Experts of a small language model: 32 experts in each of 9 layers, a variant of SOAP for the experts.
Below are experts of layer 5 (counted from 0) of a mixture-of-experts language model. Rows are named down (a neuron's output weights, with its number) and show model dimensions 0-63. Each number is 128 + 24 x the weight over its row's rms, rounded and kept within 0 to 255.
Before each expert's rows: a language model's description of what the expert responds to. This comes from a sample of Wikipedia text that the model never trained on.

# expert 0
It responds to: Prepositions following a noun or verb and usually preceding an article or year, mostly of, in, to, also during, between, after.
down0 [145 116 189 122 145 119  91 128 149 140 124  99 120 106 136 126 141 142 111 100 121 151 139 164 134  93  93 110 128 124 110 134 139 142 125 129 178 126 134 109 142 151 117 124 164 134 108 121 183 114 157 108 161  98 127 107 136 107 130 156 167 144 143  81]
down1 [156 164 100  90  91 126 131 156  99 139 145  81 153 140 104 114 160 114 117 106 129 112 132  93 145 176 105 152 124 136 149  99 122 106 129 132  71 167 152 120 128 154  83 134 140 102 159 121 122 125 141 105  77  84 113 127 121 135 113 120 141 120 156 151]
down2 [ 67 112 126 123 143  95 133 138 140 117 114 119 124 169 125 147 133 148 132  81 120 132 125 122 140 103 142 125 159  90 104 150  88 161 143 117  50 140 108 129 123 113  66  88 105 109 110 166 161 135 128 122 139 125 138 121 129  75 109 100 151 119 114 121]

# expert 22
It responds to: Inner pieces of Latinate words, such as or in extraordinary, cu in evacuated, as in increases, plus the See of "See also" headings and prime symbols.
down22 [137 164 145 154 136  76 140 130 113 159 113 111  92 129 138 145 139 158 144 148 130 169 132 177 134 118 100 115 133 148  80 108 102 100 128 112 107 107 111 134 142 125 169 132 156 138 110 178 130 146 106 161 118 108 136 136 104 105 146 125  95 128 154 156]
down23 [ 95 127 117 127 107 123  79 123 142  80 136 125 147 153 159 162 142 107 131 109 153  95 141  86 135 122 176 111 162 118 160  95 177 125  99 123 112 140 117 112 104 137 151 108 138 121 110 118 130 123 106 160 124 113 130 142 134 138 120 116  92 130 103 150]
down24 [119 117 144 131 112 113 123 105  72 114 136 144 132  87 132 139 111 110 104 130 118 110 100 153  86 100 167 143 126 125 148 165  82  67 162 101 130 142 134 121 118 121 108 140 131  73 124 125 144 128  99 125 179 147 120 142 140  65 122 141 122 124 139 134]

# expert 23
It responds to: Word-internal pieces of learned or scientific words, especially Greek roots like ph in polyphonic and methamphetamine, log in ichthyologists, ol.
down22 [ 91  87 124 153 128 106 143 123 125  85 112 124 141 116 141 148 148 156 123 135 170 127 150 163 134 102 139 131 135 107 161 115 101 126 119 158 121 105 120 157 173 150 116 113 122 138 128  90  96 110 155 137 126  91 120 148 100 145 124 138 137 159 163 137]
down23 [142 102 118 182 151 135 126 131 145 135 113 149  85 125 137 108  97  78  77 169 108 111  89 145 120  89 138  99 104 132 138 169 143 142 149 157 164 127 108 115 126 132 132 128 118 118 122 154 116 140  88 124 120 155 134 150 148 130 131 168 115  98 150 141]
down24 [105 170 172 108  75 113 114  96 112 118 110 114 170 175 143 122 150  93 109 139 143 132 126 127 141 106  78 106 152 150 120  90 103 129 170 133 126 100 122 133 124 151 140 116 109 130 138 217 114 102 124 122 113 164 102 162 115 121 140 149  95 149 120 148]

# expert 19
It responds to: Field labels and headers in infoboxes, taxoboxes and tables, such as Phylum, Order, Elevation, Born, Country, Institutions, Location.
down0 [127 106 159 162 116 145 112 144 107 133 133 127 110 173 124 138 167 131 132 155 115 145  94  99 143 115 136 110 115 134 137  93 169  83 130 141 143 109 116 158 140 131 124 116 124 118  72 152  96 128 123  93 128  98 213 133  83 111 159 149 108 126 131 109]
down1 [173 157 121 154  98 167 116  91 141 118 126  99 142  82 143 176 148 177 124  97 112 128  96 124 125  95 114 115 151 144 107 151 105 116 109 147 141 140 141 105 135 140 156 154 117 108 106 158 180 120 157 163 114 102 126 165 169 113 150 142 100  96 142 129]
down2 [140 135 148  81 116 148 164 159 171 124 133 125 162 125 142 133 152 143 173 139 115 129  83 119 125 120 110 109 177 142 133 115 129 123 144 120 100 122 177  51 107  86  97 150 161 109 139 135 129  99 131 165 146 130  86 102 162 115 108 163 117 129 130 116]

# expert 11
It responds to: Word-internal syllables like ur in captured and outbursts, or in network, and word-initial pieces qu, re, pro, For, Bro.
down0 [110 168  89 107 134 128 129  89 137 121 134 130 149 133 111 146 131 168 131 126 131 160 143 169 105 136 120 104 138  60 128 135 128 117 162 104 147 135 142 148 104 112 102 115  87 132 104  86 139 116 124 175 179 162 114 122 109 132 125  79  87 111 145 135]
down1 [185 145 140 135  95 108 124 117 125 112 139  80 131  96 159 131 175  95 120 147 158 133 141 112  98  99 145 121 149 123 131 137 115  84 145 154 136 154 141 127 144 107 153  79 111 126  78 140 106 124 169 108 102 150 139 160 123 147 153 141 111 120  99 131]
down2 [127 116 145 140 167 137  89 144 121 170 145 159 159 106 125 154 100 128 201 118 122  88 119 173 110 102 107 108 146 140 151 144 170 137 155 121  78 152 106 172 110 132 100 144 114 129 172 163 127 137 111 116 112  75  95 131 159 107 100 116 180 140 139 112]

# expert 9
It responds to: Single-letter first pieces of words, often sentence-initial or after a hyphen, especially W, P, K, M, L, as in When, While, self-worth, Polish.
down0 [131 121 173 140 124 131 116 162 137 113 129 106  93 114 142 147 134 166 115  66  99 147 156  90  95  91 100 164 142 124  84 129 140 132 120 129 133 172 129 121 153 112 110 109 120 123 123 145 110 144 124 145 124 137 106 135 110 139 114  94  97  61 134 155]
down1 [151 119 117 121  96 103 123  91 127 121 170  77 113 127  73 146 115 113 160 111 159 159 124 112 143 157  96 104  93 117 131 143 168 101 118 117 102 154 129 116 138 124 100 138  94 151 121  99 104 132 135 146 116 137 133 154 116  95 144 133  90 127  90 145]
down2 [ 98 165 158 107 141 126  98 139  96 129 125 100 143  95 100 105 168 150 116 152 172 110 141  68 134  85 121 114 124 136 130 139 133 117 145 150 124 172  99 143  72 147 141 119 139 122 127 159 128 125 113 129 146 120 145 108 147 125 136  93  73 116 182 125]

# expert 10
It responds to: Digits and number pieces in tables, statistics, coordinates and measurements, such as 891.8, 5 ft 8 in, and table cells like 0 or 2.
down0 [160  86 154 158 125 112 127 107 109 115 148 139 146 130 162 200 146 133 119 139 156 126 125 135 129 138 131 119 140 129 105 159  96 101 119 150 148 128 141 120 129 155 138 119 129 172 114 190 106  94 151  84 111 122 138 140 135 179 124 115 133 108 136 109]
down1 [137 124 119  67 104 112 153  96 132 133 112  97 112 140 113 107 101 101 160 134 147 108 117 132 108 141 114 154 150  84  93 129 132 111 127 116 136 132 169 129  89 164 156 187 118 123 104 140 134 113 145  79 126 143 196 133 134 170 135 170 124 174 163 117]
down2 [119  97 155 138 115 151 108 121 163 132 124 141 151 118 115 148 179 113  88 120 137 162 122 143 119 119 105 158 110 100 139  90 124 147 138 149 162  94 138 139 120 131 107 166 161 133 105  88 121  99  94 130 106 147 124 109 108 150 128 159 155  84  96 140]

# expert 26
It responds to: Determiners opening noun phrases after prepositions or verbs: the, a, an, his, its, their, this, as in marking the beginning.
down0 [102 107 145 137 125 119 162 125  89 111 116 106 125  87 144 119 139 123 151  78 121 123 160 153 119 129  78  88 104 144 123 166 142  88 152 127 108  82 168 161 105 122 115  85 120 146 130 143 106 166 170 124 101 125 149 101 121 110 141 113 128 128 123 105]
down1 [116 134 104 153 139 137 125 124  88 117 131  94 144 169 115 114 161 135 114 145 171 118 132 113 119 125  97 121  85 149 117 151 119 138  99 160 205 130  88  86 111 153 173 136 132 113 153 126 146 106 153 143 116 156 165 123 139 140 132 132 182  97  97 132]
down2 [144 116 117 117 157 104 121 163 168 159 131 118 128 182  90 107 133 125 143 126 121 134 159 119 102 121 150  92 125 144 110  66 160  95 113 137 141 154 135 132 149 143 131 149 160  80 141 166  92 109 133 141 140 128 110 122 136 113 149 126 114 127 118 109]

# expert 6
It responds to: The letter s as a word piece, mostly inside or ending names and words, such as ambas-s-ador, Po-s-ition, Simmond-s, plus plural pieces like -ers, -ies.
down0 [131 142 136 152 140 167 136 110 108 146 143 147 119 107  82 155 144 112 153 118 124 155 169  84  94 144 163 113 130  97 114 126 101 164 129 144  67  97 147  92 149 106 139 150 139 112 137  92 167 130 133 133 145 114 145 132 123 152  98 128 120 134 174 140]
down1 [149 167 157 153 125 120 138 129 141 121 141 151 153 130 114 100 132 150 128 126 157 148 131 138  96 133 129 161 122 131 137 118 156 125 156 109 177 113 144 101  98 162  86 119 117 121 193  91 113 113 105 122 139 145 120 138 141 142 136  96 147 133 155 150]
down2 [100 144 117 156 133 137 141 130 166 110 149  87 141 110 122 130 103  97 138 126  96 129 115  90 136 111 112 151 153 142  82 143  90 150 102 110  54 145 137 150 114 110 133 150 131 118 157 170 132 105 168 143 163 146 163 146 109 127 134  95 149 123 178 134]

# expert 16
It responds to: The word as in "as part of" or "as an actress", possessive and minute apostrophes, and nationality adjectives like American, European, German.
down0 [101 121 102 126 144 158 114 117  82 117 122 108 103 158 129 149 122 156  94 132 155 150 156 132 154 155 116  74 124 125 128 138 131 138 122 125 165 121 125 119 184 119 163 118 110 104 114 139  90 129 114 110 141 140 126 153 114 158 110 116 139 118 139 133]
down1 [159 161 118  94 144 160 102 114 103 115 122 101 133 127  95 135 173 118 110 109  68  99 120  94 153 104 104 111 180 159 123 129 106 123 166 126  88 123 129 112 138 114 112 107 134  94 151 115 124 122 120 136 163 111  86 141 132 138 106  76 113 128 126 129]
down2 [113 141  87 144  98 115 151 130 134 140 111 144 104  70 115 108 151 140 124 156 146 137 135 121 156 108 143 133 110 116  88 165 133 152 155 139 133 110 148 139 139 125 163  77 142 116 108  98  68 140 132 134 135 119 132 151  90 165 136 128 159 170 107 102]

# expert 4
It responds to: Adjectives, quantifiers and adjective suffixes after the or a, such as great, such, some, most, large, original, -ical, -ly.
down0 [119  69 114 126  87 142 137 135  99 124 113 101 140 126 114 127 108 108 136 140 105  98 115 126  83 125 154 147 153 153 143 111  92 164 152 142  94 103 145 141 178 147 113 108 138  88 128 158 102 103 124 110 146 155 128 170 109 119 109  94  91 109 176 142]
down1 [125 119 132 137 119 126 172 126 133 111 159  95 134 131 118  90 138 169 117 143 101  85 162 141 129 130 132 125 119 113 129 159 100 156 136 141 120 126 127 139 156 101  69 108 101 154  93 153 140 189 151 101 159 123 122 118 134 190 131 128 114 110 106 150]
down2 [154 103 102 134 150 142 148 135  97 112 111 124 116 133 103 127 112 130 125 138 107 131  88 130 150 116 175 143 129 131 153 159 117 159 156 152 129 166 131 179 143  87 172 168 115 139 146  68 132 101  90 114 136 132 105 141  91 125 136 119 150 159 148 102]

# expert 12
It responds to: Single-letter or short first pieces of capitalized names and words, mostly B, A, S, D, G, J, as in Boldklubb, Aviv, Group B, Cavendish.
down0 [112 109 118  89 150 110 106 126  87 149 171 179 120 114 114 112 103 170 125 105 136 120 117 134 115 143  99 179 101 180  91 139 121 157 116 143 133 144 120  86  93  98  87 115 129 165 194  96 191 126 119 111 136 121  98 133 168 149 109 114 166 114 148 177]
down1 [136 126 134 107  76  91 143 122 142 140 149 138 102 109 110 138  98 114 134 118 129 113 105 113 103 159 135 176  70 115 120 142 158 130 171 140 150 107 120 152 100 128 146 135 111 131  84 135 133 102 167 142 152  90 102 116 167 115 174 154 116 110 148 132]
down2 [164 131 139 127 102 110 148 114 148 112 109 133 110 120 161 105 111 126 118 112 148 122 151 145 114 125 105 167 144  92 120 131 136 144  66 150 121 139 130 175 123  95  98 124 131 113 129 117 133 160 114 126 107 147 160  90 110 123 131  99 157 121 126 123]